From a checkpoint of a small mixture-of-experts model trained on Wikipedia.
Size: 8 layers, width 96, vocabulary 4096, 10.6M parameters.
Experts: 96 experts in each of 8 layers, a sigmoid router, a shared expert of 64 neurons.
Training: a variant of Muon for the experts, 618M tokens, 6632 steps.
Below are experts of layer 3 (counted from 0) of a mixture-of-experts language model. Rows are named router (the router's row for the expert), up (a neuron's input weights, with its number), down (a neuron's output weights, with its number) and show model dimensions 0-95. Each number is 500 + 50 x the weight over its row's rms, rounded and kept within 0 to 999. Numbers have three digits each.
Before each expert's rows: a language model's description of what the expert responds to; "raises" lists some tokens whose logits its average output raises strongly, later layers aside. This comes from a sample of Wikipedia text that the model never trained on.

# expert 56
What it handles: Word-internal k, z, ak, ik, ok pieces in names and words, such as Tae-k-wondo, Ak-k-adian, bro-k-en, Zy-k-ova.
raises: "am", "in", "m"
router:498531415453487568431465460527536460515565429448469553500469522486501551558567508472525530565554473500516397509509421476420514375517583525576550510467521477530432467485479549480484493487446420469525496553542529600592501529486400485465436435467497509569566556534502346512512556454576496466
up0:522511481430495581512514566438491488485437458433544633544556583526476555512541439481553570560454535492588424470517565489482511397482594523467488506458432450557434600440548494472560526511445479554414541572499503559570480533519502458537521511533457585492587543468441510523476517540584494568
down0:515518497565517552456494468566485526418526509494406510571535493471420500507493454486544451480471481535619557451530441567516579524572545427522592498442456563517523497586556471457532442548441516449481399431551574404508448402435470477588528489488430472511525498524432415516570471545468556508
up1:654479461517481479511494503547502428519459549514443498566487507578449409584536620534514567481517448531417487495508546494488479460521529499509416504568488556548478496478561454479626444476510455507484454546538597546531405565450477598429464494544498477469545535497519506419531435498540527390
down1:442502496500591499458499487422405489387515504542537579533503476458491564524492419534540499532482561505443492480570439535527478449463506577569593464566396561451433449521472509537357451485588444434503547551551533414595490488480492441509493419503458537517501444467411511486501458463505473456
up2:533519498512541505413464436461616471475603560470503485469478561536466527523547586595501462545517550484509520519486547502496452429481550480569524485491468516495523533596468545573522398447499505527442473533478461657447539450547367486498485491491494438477592531592506551506550462618495503474
down2:503477496550529540425481594418506442562456448451459493544493526460482519464410491569508524518537569505477502454519485345435527545505415464526528505469498515490499591515438451516493484503558411488514473492549407501429480506530553508405464577470465523484546450400577483514558539354546482593
up3:566471449477459518484548503471561401468441520481487528484543418533413452508490467454586500531458461456459526443477447519546406463461507541499502533477557521472445488390506514535588514368434480490472427470526501580402445570543452420494345537466514492400539455479531533503490518424518487493
down3:557417455486475547506429503419511507623465614480582456575505433532527473566448542488495488530447483516593441470615471515486581439554473505512532486503551546570493490587489437469559449556579511514447555448495540462562507508520587431455580451535429478560474535574538539462531484451507548509
up4:523555426525453467481427471515385456499526379424511414448608500530564497475479541500548510511469571566525429508447483406448488542543552516572527569475449434479538602568582552520498502510530554479562497526463506546470541492573398472524512421550461522540582464529541490565562534554485546499
down4:525537495554528497623472510607552433391449502541533417569563529424580545542557544528531523499533451536534449474585506519422390501565497456482467395580484473454472533527521575512473440490524440492446478523565455502493494529463523386529502412464516551448512492471424537521520587551467492503
up5:581507501502414505518522532476510423461525524610454549537529430488444501441522477412595507494605475547527475463465472508465519379543545439576456562515504547496494552588457516553520573577492601498516416568566412515546535572489497489536478447552487551465582512470537449501490461456494387489
down5:346445408480536456572548449512476528499486540574420470456429524455602461530508464483365467513544473496481537494521449489566396494488466526507519442484511495577527570460467589435528539551573452512522532575505575576441520509572547437457474521417480520572464455521500473453542476503503567501
up6:500472488503408515399534497519465516527503422398548473505560527438512510449500485441495509580659515465449435434547436493460471449420412576546524448557535394473455450537487552525473550474451408447436409503458504489613467518529535498423432511519457512549567493524508462464528489538529512483
down6:447488489394422482494550477506427396475509446538463487466497415467434546501565489578500517423533576480512496598508388544456454528538489516452489474458448476604519454450549482452571464542449516487491573389525527489468496550523463536586559506504463496458543530437605515483560481580570567433
up7:517502518524468519468605412499423493542523416475503517547541507538551489445547492490497505422503519504562424542587538416461520510463523519557412505422419535509517561420447579465475505568592488494479533542443594516522538593558544481456551505458549450495559655566508465490459486405508516452
down7:522536459543490495538586563448426486524406488544590506574600452429435416507468516428491488457540486565427568564608528522530514503583501401552498522572417485503483424618429456452466572531473525422414496487508542536515502490465452469536444460509487501562500473579513529527460507439506506530
up8:462461539529528503548569519463512509473484555557555495402442479538472467541577465403503492513504447475410542554482584464459549414404408480547460495499530478532511549493416587504476533444508476456451522586628505457622571441449518550556474555498506604507514455508412460524501481574484531497
down8:426512503498502456479567557498580491547440539392579514492450507581472409454489644541523546487485484473587413444564475481435493460481565528524476504529490463508529548500477496478509452479441469565481551431450512498413500572499544414534425434549500562573445502478592531462524387515503513592
up9:474468479556498556587528512493546489498523461406409508466516446516523559527464601534582555462560497501433473519507443467435478412433500530567518450526533522516429429639412412454432504419498429477453531437517503515503564518525429526508505466430435530462527517462417457414542469400502502463
down9:537477457477504525388589506512470522520452485517448430530493512503558486640578528609630525541468463579480463498540440447514500488461410495458482492511464516470543419452529539503452510481588584468547447581536560456529488435494525564496438526436453515555521428564423473495480481566494525604
up10:533509464510489588527515481525401539522430457508568527479485425597474570568593336455491452516444471424528456580496449509474537458495471469471429586459425476493549472521487512450455498414337504503466443504496512511481524543520503463505487457523589458440474514467483509575458495499570476580
down10:502502456518566546423494486499463479430565509430510466459546442501516552494449475537512506501445512581600453508474391584445514601476539504511550456457400541498444505474487501514430505467489455421579593549509561475449545487514480469484481530524386430319557504556541470474525488423477464488
up11:546552508476508594495421493526489539589477518522598461505487508503443499570485534584509508461375416468473491537535383521441537437518512454522395448498472506561563466510570453549563553498513573416533513489545457566471514520464512521487457379554458479431566537506516422455560505433560534419
down11:412480455488493508493485482553474463429580498507532503557478533453549503587491458501475442490418573553420480545471650523448507444536441435511392525532529566450480472449457548463450484609535465554428477480576525532566500573496520451469423463413553545478414427541482447427460518487465537532
up12:492476455499521600413476599512547560489492543594469515475412553424543504553503583489422579424560531535468524559529482463448511499413545589532581521504456530547507492498549520465512475489529478613533496494503524560465528532519417496500527449416542471511545500386458408467463485449637517507
down12:527586536461563412533484453494351506493486370483560543554502575543488434528532458515475476495607498476534433475502526526461517450501537553541526532578463573475512529478565437499519491569514463461519598455562570481556501533514544494353459509432557505529433521564440485552483440510479423478
up13:612595574417504654569487448470448453472520479482489479471555431495473476401538548519536381566521527528537508492553495427446525517518569456464480559509476541484495501423486413552485431471451475443424503536488558549510512436477345457480470499524491567510524516526465467522478551482575505526
down13:470539501510419531500577447417480624573436552535469437483500490560493527506582426471489559462469470405476500534526558457469458527454458474553439495450464412482503500569421467484446367450554476547515539505539515497429543484503479466594596457493636522492441557484467535561488497519567466538
up14:500504605492487465471452421561560493594509512532429504480503477512471559513467493382481464630472537577469571552438431561476501469455543481431448496535430535575455461526486550463446616523576531490520458519504523550489621482384491453420464455468469501549430499480521446521531525503504549427
down14:540428504441483584580482493566538543521449591457521510434486569496432424525485529516457549447476485548480491525517528513498497466502565528503461599499614472498429615451567535573521509513526564497455507413491459591584472497576479559629577491568572505458485472523481481448511395516492534547
up15:541530582484526533389533454600546412480524482470479622475499460443522476467466517435550461524555554508473478508499474517446412470523503509410566527479501412570458434457498509529410526434511495470501415451577570532535485522536485464486492414388432524494509488609481479622514556439532510514
down15:438494475477432490501491458524525475538524618491406567415494512570497513412523467555470499505529527440517493491413481433494572518521496559502506541548591423504501522492443473571455459495443494655462525569506475573545457468658531496473501501499553458465474468447479476424461380495446562471
up16:486409534437493506486445380539553523532548462477492581525584500532507497460474503475518466547415434531496532525478512597437509512504426474458468474501483551565578462506511548459459431506386555634401494510601493548473426535529561493495515493521527574508535451467464507573603470475446510394
down16:542640462462485497541528568493534426442504460494512485593545536443468551560541481550477531578580403569551504487443483556513520450489495502467514527530438530446438520499473483484591579532522521463490553457485461443564438554398508481431554502476475412388472555544572365502438497487518528504
up17:491582536517478441417415556457411529500502508516387505531515590611454574509519480543528507573553550638509490520480410497501450494427513550477546539434477559547574435542418415579455495507450497474485437461475438509497509494454491426450511500479526512486504548474473447478464452435492448383
down17:467460555459417482374456527499483486508549549442564448485447436516472468450531569469479526466453401434423425583389525560524580500479547483455566509570462505531414425475488519563465489519520512544537477535442467434469494478514603548461535546444558491524490493527623496502503606501468505421
up18:569454460466509563393501516527547542476491494476500564494595485464481508651447471588552546577504414474518419481594395511510554498484602527592428472546499594509479538498557531426505522491408535425545499434486540503576507508542459561514549510501534450478513566520528460431542506481460538522
down18:556429484481558475371571472483465499564527508468556542559423559545492503479533514527490509502394507437491459509456511460505496556456467373516449480579536422553464396507473539481440459467502457576479531569476375489521575517460582563494506492519554431606450530469484424534532550472552516440
up19:466485425474472448468510522435515416567505528546441410535522545485560516539546538441460545447416485465518399554544470496410490541430524519422587531396491408402532523575557494537570528502505423557512506453455501569462468458516442540518477482424613574565516533455520453538450504512556458496
down19:530520498484501491510514481482426515533494581463613568475502533493362468528450467422548508470441567440421425440610484529533534482395394531540466606567432597477530462544481532468518514582513476447546488479453440473453577499521492540476498490488544440543510507468453558401438511518520478562
up20:581525538425465502504586598517499535497499456477472590511507507467571432554481454563506491528516578563476452466500512444512518435502652535548530557433449448479484465496473460543485428456541405533423479489527533581487536528509418432567402531482395522465564564476464489564487408481523545550
down20:446457571512552579482448524517438500466535495521419439409368529498536520509503462445501580550548477496472501474496507483505505498480622461424483467496571517480508505517538540471554499559506572532573555486454462476506528441537384507439478486533614594356462383493578471451515475497458481502
up21:542513581471496502366582495568471531464489463557518482482492489515526439621449468478448453536575539566510440510488515523468572489502570424559501508552421443503462631426533556544490482432479544553551518479541550554450546533541511563506541586480472540453537562532450480580497619491556522559
down21:533553546473391543476507502460562484461564507479540539430446476516510578427523465553560523467533489441504471404486405403448489504538488462550544632492434447462513489572437552475530415448446496577407485545547430493463455575552550557482431473518478462468538531559468592550465429518457503530
up22:523561576486489460456539441560563477449561541436530452445503405530490547441516528497514520555534535493528401512543481460439544473533563458471487565405502534470470381529459409550424502448566439490531496493499536609538487485462427564479508501488453566560511487588535422574514597415497577532
down22:383492524481469409566451549421432425548457428517421569562516518556434515459556471539498503569605474450539507469516527438432480473502587503507439406563489501464562505407456509485556458475461569462585551526582484472538464480509490520486454487589523421502497535580488593516482467503498417475
up23:539513502422460503459438406569556459450558550570507522520520537515448568515501464446545486521555456491455530501461407539549556465478539582593445476616518447583528396546472374528560542466504485415457451589503517526529559466510452517462543547441475492527458521518487406458561520439490499585
down23:521511519488497515576545527592484451438469474515507630462470487410500509476411439479557487461546452609536467418491512416478536572469531490506445578486397556571490527426410489542535496517519492521499447482546539417434507515501518504507542504414522524534556407457405486378506576528455537542
up24:448410470485477532523561443523526473487439478502526541485479450495495481465499436411548513521463427470537530395597485417424597517580595504441572515526548462452460528525510444561534510458445444574429438479511516516398551483560430500453509501456416568451538559573502373510492498449472521457
down24:463484521458472503593470595400494445586489517449524394507569558506491407536540564544534568493462399469482506556468517494408484582487512508491444528508500411489499535484519503504544544419590546448454597537470545518456562493437478506439506476521610466495474516473629572498437518460459446467
up25:572568507485440514468599524549434501478451423469477548576466431386459602566496495412411465523545518497523422431509518576465473506439563429469454466411506430517506537478509471492538489511463460526476410567537532548526595429535491502530505486549514513490572480434551378574481464549464495502
down25:500404541489490590468511477471551519487608538624651493541518520456475544535415526533480489454473485487436633464484613506530496496399500517523484406549450565545584480474525511490494508601531467472577534484463462417550476544519584468407455536510483528552507500485543480487508533481512538491
up26:547449488526460487374539418506557532459435450492535551485535545566536467543557526490537416621525479531529397425546418504478495464538541491529511526434502530501443542495539631438476474512476423495563503493490466466574454501551543489507458522425454571557528527640524449558557483424554500492
down26:603498601455493417491610548528465508506586464422503455405520523509378422440526496531570385520497519489494526511392445452552471469486499510545455481489514410457526484524524527504515450483556541496511486513452547496403583432486496630556518477453575491478473532452511435567506507554497452505
up27:564516468389590535460562508543584475460508537560419653430488485481393508515453470477484549518475488433432559544536506509561456461457520448576492467512450522521515536458403488490506470438518516420454534546487525470536480471498461517542491546438414532435484538376525485465512563429503386511
down27:513580444521449539494639556411417499514502449576548456536522483437487459482490529492434506528462583496370519520513465613502485511453517508509504513532503437510456522552533479487540486415501571475472449414505560427591597531478575539568513549460445537430418530434502475507483520484598543454
up28:444417449537438572373507427605495537530510474457522554495526484463501460470541471504562457454586444409557410543466493536540534455457514506570466500488545470512432411486536615493501527388459527425554527484465579469509459524499470447500576440595459566527575476508469498517543503573532551520
down28:477479443467582542576465478541477599547596511457549532493528506552468513450572533505440541473484498572551485614555504466463544490485446445457496612557564511408487422412523546503517456452546563466456443538475480490560594455564475524435448530510536489449522571588569444491502485458568427562
up29:519564538511572467559532485501581545558476538462454535520473615409441537676556463431501467491454434504518485523491440508550466489539470451498505406468462566609413411485559484543477523403498503448482493502496448536542385506503494517518440520518484532543486608536562506544488444521460535515
down29:510532460569455458472493512457417359499479554503568491538461413505524500498534467437505534524441447536581463434541476531504512513491537491519608438544339591491522496461505531436512527469533542614490534512508438471508483475486495514464529507415456551484572441575400475408554430526565518545
up30:508481430458552431413493491538509470485508550446507529549487476587513584554460535514538488475501536455479448407578465483501500374529486582574476442442546406502404484570453594484608409484464563439493520526530472497491471581453607485486474572441422505478473495552514429511477547450542531485
down30:523451443477459609433507554516506448516553489525451519511484518478412411469566473525499518570438500401516496558463449475494503474461470470536512481450521550406593442602522388413467514537514602490572457464458441483542482474528397460543441525500607487548480489438471410507544473461587469479
up31:437518363531504566471521509450504454620596445523478470473484548484571478518544520501408491444536521497417489468577436526502499458423522491550573562459501472466441542540472619450519480487497514513494583588450605536429484521483508542510573391486538479506520553402519484575447573504484494496
down31:562515549549587505492526509567428510472468495575466555455365509437486530554451471605527496562489446583541444584495565530442481495504574605486568486494491533523443500412557564520502450569521457610493464512530426486572455582514535388526583494505510497543515470531466545507482539468456544449
up32:548611574571542440499574455528508513516468466456552448456504545512474456561522499523400522472584532505542512503403461466519526500504488464522573484569478421508461550579451441475512535484471420507554498567531596368438494519427431565493408519460523573452547568503530427450516404451528490500
down32:412530449493448518440482461510494389382497536507557516516420476454624516555535500513539485615498482503549499557568440482428537466504485513516496551607482547447529488474555470479428468606512622529519418505503444523554543505483524466466479617467459492526389494496548544503549515530571527524
up33:575592469462433500463469509459537440498673481527444529447542581503543491501537533526441606578604522444536564519470408572475536411539496536470479438461500498523483554496516456555455502443452501547499470460486447444511454479537401420470490483508450570549545520478516448441607536537521466497
down33:437478558533539407516519579544425571544593529522525500490494519406489524508574506525506501494527502498457416582561525506511519537543500495477527555527511533467453386460492520515429553596550400402527438626478542515528465487498421452530449482524502425409538517540467615394502477529529530485
up34:540368476561494588490498497511402460515520527519457524587569520511423525536471520503529511469544455414442464520464454495437545423552474547524480545406478391507557548482503431522508490510498475565599508484460493490592529509593381569449524476600494459516485506488560500619500535461515504580
down34:506511496439511418430438518358564530543537481530421446571565548538487517503582547515552521496398516473466524450518486487486512564403524528428554509499441431459466502494504584509466462436444606342497514483489521527456512403456571559532502585561539457478496561440512510458487539506523513495
up35:517502486512535520457516469487436479478535497467515506475529503518562524545556385561547519572563460459493495492554416421481543485464587569555610533423494544453404577516495517573468517450481496474495527583541462490492495433456428461569554496506517572562583508618497493607410542591546519568
down35:474461362503548501436528441486460454464427526535548589484486515552401565520494483475498415436519510440500507429504502612552490472550465392474518466487530572545474461483533505528569577533467540521413528570481522544559469426575480554520525533485494515495458465493444478660475503592551534450
up36:455467445564487574488519470512440504546462493344509580527597530495514445579522535530567469416502508637458490563397484490521509556479486499499473544430441472463472392534536442509529457414492450438598446374516439508545482424545464497501499535540561457478535518498489522492492523466549468525
down36:532514532505502494523465454482537521560557479471478462540512557520485524501477520550486460506579522517405521500450526514410618533481517579586438603550461443358501404509439508569461509518538554480483500627459574443503579531564506406571575506503518455491479486456429497505474575550596500478
up37:551575580545485513515438484542559504483568479483414560492516606542509519513527500530559484485588619459552479546568543434455556492600477483641534452558585515397534531480436497451479541470536445601437469586516544550510511469544470536479465573498470516562531498520549463457527513540453438519
down37:420446517488493478524536523536469603554533465532526549490472407573534419549555434480460447507448533520510537564505498414527464502537502485587598505497531472461473479494476450522478488460487527438525574490425587421560559493484515509629477430495399560412565485611449515473497435414486456440
up38:482464419532366474519416483524462486499509528486524453501496416521546496574499548506483556502429473445449494538370405510501483537475497476484552444526405529542462505558489528405549520501489457452491461617609495552524613541539429507511417479430474541549486546414508464476448587518535446518
down38:534519448555573540411516564429587533563471400461516507592485537474496495459591613492465558483449416440465511417549572409459428543515590402479517504439543510540476513517495497599463504544489482501480519506434504513526434541500474548450456498455455395512568472490516462468510533505405543558
up39:458466497523529547486435395460517532517576468394464449387491534515497564486539453441547466478593673489499547540560463495481573420496507516539473551505537577514384526576477513587515455511518501450490548534480524539492401469519445481513492512467435523481595514506576470438508507521580560499
down39:543519495543436452531562477438517545557486529520522412510513478423489459417415514583502494397489528452541524485459483560493498434404541382501556494505483477625511494544470552520518465455496549583486497471509454483522547514445425543449515531522628437428438463499505483479461589572376448531
up40:446477438487520501464497592461514514605517428413479471460505536452471510430465472551618497500578545544469485579451510438540529457465545446605540506403501598521522579535585485513555493510510435498553563555516454510507540516464467549518548481496442508514522464436460431487431632602559460473
down40:437491437545499460507460457559552533598474553592382350485447488553492494473619486507511523547597508486448490471525511465588508522470466493519500435507499388507499535514536535503429541452502544608502552577525533546486470537484526438507518526527459480559467615533384466506559439470528510506
up41:501562494515475513565525511523534399669556555495430556499484466490497472451506505521502530414595505529466467577545576486501579422507411481561462580423564443510436455517561534477454546508446509516561519509467513478501495447377489488461474406522371546500497510539464431499517433494535543474
down41:531534482501554594406468495524446488499535436455512556548527493434501528548391505531558618514487572501475642411514435553566541499474461446534504476543452564513527500437513520491501543537477452404495380473502398486478398480459517522407486544399446438531513499499506497446553524502526488451
up42:543517483488487514508557506602429512587497555466418570515488540574440586575509527493551521602519512475483516573468461557530456448518514424505479532529521513510505593496450541483546487539425415471506498441474377505523445553498469507424610539509494384590532512523498443536475442475628465459
down42:434439491493422471611467490491502529548483484377517439492488448526485383463513526514405389509483522513491458425467547469475465425544532489446530539447560455582475516564443493501577494407453621488505504461513635492509515446481540525406495434563506467543454513443517581479484478542544512523
up43:530504441526517556482463499539459491573520495520516596563519477536565563403500457537595560449570452565523507521511492415514488495567562524505522405444449490530452467532557465555538487440551459496528556437547555503588490447395395504436408435437418473617565462494515495519545505543480526448
down43:478568568501510456491491485514580493516396474445502511453474413444572449460449548498421499483504571438556541495485556532433490485539449452516463402486550435523519651533483404566574492527481442547486513560458496509501581476499468489537505455561520525516383454518512517583585584468421539562
up44:518506524565502458444505410442518555479552435492480472388562499516455540510540559520567511544497560559531494544587473547496556569460559512631478552541524554519498462458500514559418434552489531539467459510545609571520432488504525440497458390493507561474555479495497420507507477461442349440
down44:526534452453492547522562437517544501529546481405502474514498454455541462514561513554518448512455501510527542352635515435453484409512481503531587552508466560481527495449457551520527491357435581388504558536508556538586414434549555503496463519429506474486457494520479505480430517538448580505
up45:496469417461433398497513511512582519507601494399431519431433604464589488517395530459505452517477440514482567528435441535534523444471505527507590512450549449469547450529523496544512507509468408565401525453538441533390485595499481489499527521507517478452559551510510498576438427573487476483
down45:538570551586488502629527508434525530549423416468423512427479481504457467429516555400523531433526541512449601507498524525452476533414507516515465463418608494522535461391433474532536484455433553493472552531486523564508540536488465541502522429556603473480448481493544477404424460526444536504
up46:518520545500508523480530479504471539474515398527540489400506501420533567538657473423494461459481491494460443471425457478432467512461487575462458463538501470507535444481472493458486420495579549449436468476531562478526597484504570472477463423416449470502485486457500330428422561440465549451
down46:507568503493488497463437554454546566551495532380417480451489508524448542451518494537455506482429495488548504461457542520547487494419430495525495468560567428486519495447477396561584530491422441461501518477576391573493409484423488551513401575539477455499546451508444468466384450452596533526
up47:557531566496484521492573485511532401557552582520548437446481553568464557489586535499541389542465477473511466492468418515514544524443532482485486619484457477498412515430576545429610517506530530544538470513463414480527494567490401494485456570437458557528513537446568425442523516448518520604
down47:489483472497514497429423443569409470458494551537489488507535533605523446507597463617430504493555552501508534470504506447538418565470491506500572506469638456474553531454553518562473479402469407480517496518466570482472373498505440567481491549521467435418522544526537485459537435570507427448
up48:524485497553457514593427448487511521528478451529510555475511475462565498437525489477435525503649533434469453645533539485468451391503547449510477518467508441445563441467467512618533477510554400475503564494520553539525562563497479460454439527462479543491544523542601458628488530540514562525
down48:556491401481501503424417490506432485418467472455509588514442509416506439597512509488517447478491576540498547580516487473570453483490410527557504546540402535408488503560469439454507515573473493494529379460514462457533431495484571492478508593450445412532624512493514528466550507498559561553
up49:511569550492468403494573562452555553498516549513442521547560456499486510533574531457427577484443432497474448544486511462482496514509424595480538509602514424580433474444447421474516427527477536508481500610514442423551537528537488590436481428438433510480487506512515419412464454524457390498
down49:542458475553427504564464593453513519493501489508493484437492436447448465529451519503454457512495546494479479469441641534531536453524463421475518536485428548507503502499507552472533554583479438511573536431579520533516573623551451485414525533546621515471418487468531518584532519422418377507
up50:542566427514483521559401454479507567519567569415555587444444464502534474563539501537496508588533427456465515571479457457463465462556578565522504497490502398505435455585525548468476566475543415528562454436539467537535403533563458522497486507532398563503582575492440473550530492538446458464
down50:518553482466563503612549510500472596480449484570515435500581504497520483506496532482378574514576540485636512496469502508565504511578492425511497414460536524573476575510482466529534512527452543504532522496393517433481516462460447471558491505445552491598467497498449353486464505515533571612
up51:570503407503541527483447473558465533515476486522401501487472560547585432550496529411554583542514571475410526534585539572497531485561447578548533545518461516515428544461532491428543575464504512466452479413472497540455562574449537494487542454508518548466527636473466506460505528644503523565
down51:523508532544432569574418495492568571492526515487527484477586458425478566532479560488421482466483497431522478514434610520485490498535455421404553483523464509546492445413478566488524585499468459515443611452502476488499570412571481397429561542481598479459481474528607544508566469462470531509
up52:489665457532512472535524475513577492537523530516455529509420496512536499464551540381454563449554538465487472478518517506446478438539550447522532469500552482530418371591467503607520546486514474559525440496515520471515524532485477600518499439544574508510613421576561401562460561526517507513
down52:570440607519514520501528533492519506468531486540470398539498527425453631448543525479510492524432501465549442530501549561475535581537476527449444532431535431586435521468530497585542416480467391524468491471509462463459521566508486462564509554455444496429451627511480463561449609432451527486
up53:518520517511466502424415461508426455445623498510553471505540482497505396498569461540455486486426577441485487547574437448489462422437530534536465506518469553488452562579598499589548568429478430438481452448479569442548496499479425517465514470533510465514558483609404461455568412483525496479
down53:432621435528455611522473533568582482439487451468555513516437474434471551534511517461446492499633513595517534446447510473607513482563536499483472529442520471479443507393525422546406487599428542558498436481511442521439526549541496508535496530413463493520530433504521493471461516480523565435
up54:474549568486449467529439473518547540521524474531418434533474509450487497416468590465500543518508567438388541507521607521481533457501573524610528497491491508547530635557471480478462435560482455488488581520637476544465509516489448493517427453593471540513615562444445480597509516505507481502
down54:466438445499538494445464459494388491546543456540471469511491512442544451527475430527484566544484589492515495555575557486599401555502409550427572569488441425473508567464465480452536470465556556551497533515485513468424554507473471549501545510480463615527489490480462534368542513551634537536
up55:524561502522505478605555606548430508457533561417504526542549507485516603443487541496496489475595443458545547527536459552458504493558547523437581529494591531561481530477460493526536587462431530553536513557500629495467546500478416464608492522445416559563492463522536488438453540523584442455
down55:542450543547454519588486529462569551539492460489604448515437500441519546541541490485477494455547548492447544571543571479565536454468481573461480453576421475551505499572568483500431467460494453539478439467538438435408493583452519412520546445560616488461433511404507534509403530436515554438
up56:504489505507521432466521483668511497475505471475598484438501499537428514475509507463528473505604500510420438526529422487481439517612542527490563524527491551563445493471524535512442542493466442463497489408494469516535411610464393465443625512435463525451587528550512460448518544466590538496
down56:425479484505367464490471464492464533450531494487452441565541476520472537491414528515466491462386463557428533459517527425456539543505496469532479458460463467479518489495494568476595516533571546533432515576458560454396479568497552456519461508410493425433398514446513595510414516520426388457
up57:466579403510501599500503591496482441465488497482461515457574517470464450531498438456448488509559554544413491510448318580487474480530529594483511474447516540512446370514486489543536499440500525477516470434447487487538569524481438534446386478448544568492544498489595449534573537491542462476
down57:410525519452389493516511564494497529488467412566488509585412476504490555512479522480472555491526481471533498427555485442535492400600480463465486473506486468418482567490428415500504483532450487518462516500605461527506437629513470499606553451545474473525504597454476562443556424533430518392
up58:514506454476541525488570473498429584504507402509472495462450484640485450444512558536461569538528550554511598464518527476522523452527631551541553490493457575559488576477482528530549468420436544476562529507497399476539528520487411459466472548541510545458585472575451449423520529539601513425
down58:565561383518446496518487433500565444504409565488389495474502520549524548503501408531437473507568547454535543497507572484557530499446479511461532599446495502585438382536529472537553410466449523497466448605525456482474418540520530602538595536579484449544456495455462528475514520538498543491
up59:520429420444507464431524506480478442576481469523535507450502554382488585581479467467550483457429448482574502592461529427463469482435508533484426439476529407516512458540516447539435399509531416524472468523452516556531531577535499456491428412409591555555545496470503443454494464593512550511
down59:521442525560401477458432540441486549504491481457479509495473498515516456436425516577350378571526442530489504524459585466520528440514494494536476451458572405518437496540480551560483453510419502479483523494456535540480522402467539507497631509547569500458518515383507596409466473506507457481
up60:497515522540427535567465510497548506514466494502393542517514486519491536570530549483538542506511421459583443559465450544392501470557585577536514454494524477598462534490464567459465503469549428545532522531461450617465516497583433405427434467423417563475493501598566505551539389499480512497
down60:486570443544547487457481587580477474456479498511482497494444577483550456428526465539470491582498463493401617522489471473470465482393417510529385573503553492514558542456527537495533491509432585536534460493444404447465472529470551579450528512357443495498542427500471408494478505465487520581
up61:507431446495517571494438486460424576448513545453523541518437453495464552468544528449528565537474451458484463540536429473548431530553508585445554457527502613494566461530439485591509510476472521485469533510527402629514554502548553433560564499430481540449577521487548446425379566500574526503
down61:441460501506478521513487525568519432395508487540482479492459447420518567578532488466476485531555502481544442513549457511592507462475433488616563491463532573405534530506522459428471415567493569461567504451530453495563517523504462441537458525478438531427630408439378550569569461489490530483
up62:485431444452505425533528541444557525537450504426398501515521520473547568462562432432443506550620440545502420530560494433464516419515507604439521419446503461514482495501426515455527536498453462431561465500470536497486452537382479550500560624551542512568506564502490457559474557471450444492
down62:506517542553568457519496394543445483439458486512467547395516491628499460522480482542551424574508433572459529516463475395486399607665478524441463545567484482440476502566511519426522442527530540483542461486450567482488452503440410512499489490523431484520502522467503519544587534440498507494
up63:525503417510573500477553466510556505586546499449461584521492524557487534390588517509490510514576448579487550493400409538505546500522492488410571470572572427525467536426504444516537511548423442575490469510529558604576484564516442410489497475466462498540516508562470429428483433544487563447
down63:540513498492520483505498526505534481409540433522507507538508604492522479542561531469575550433452507481561434507504353544576510506543501554545479447433479635451516428457468577437531552470412514487546538462500494512614504489393527562528479509407424455482471511500492476622527571524441479523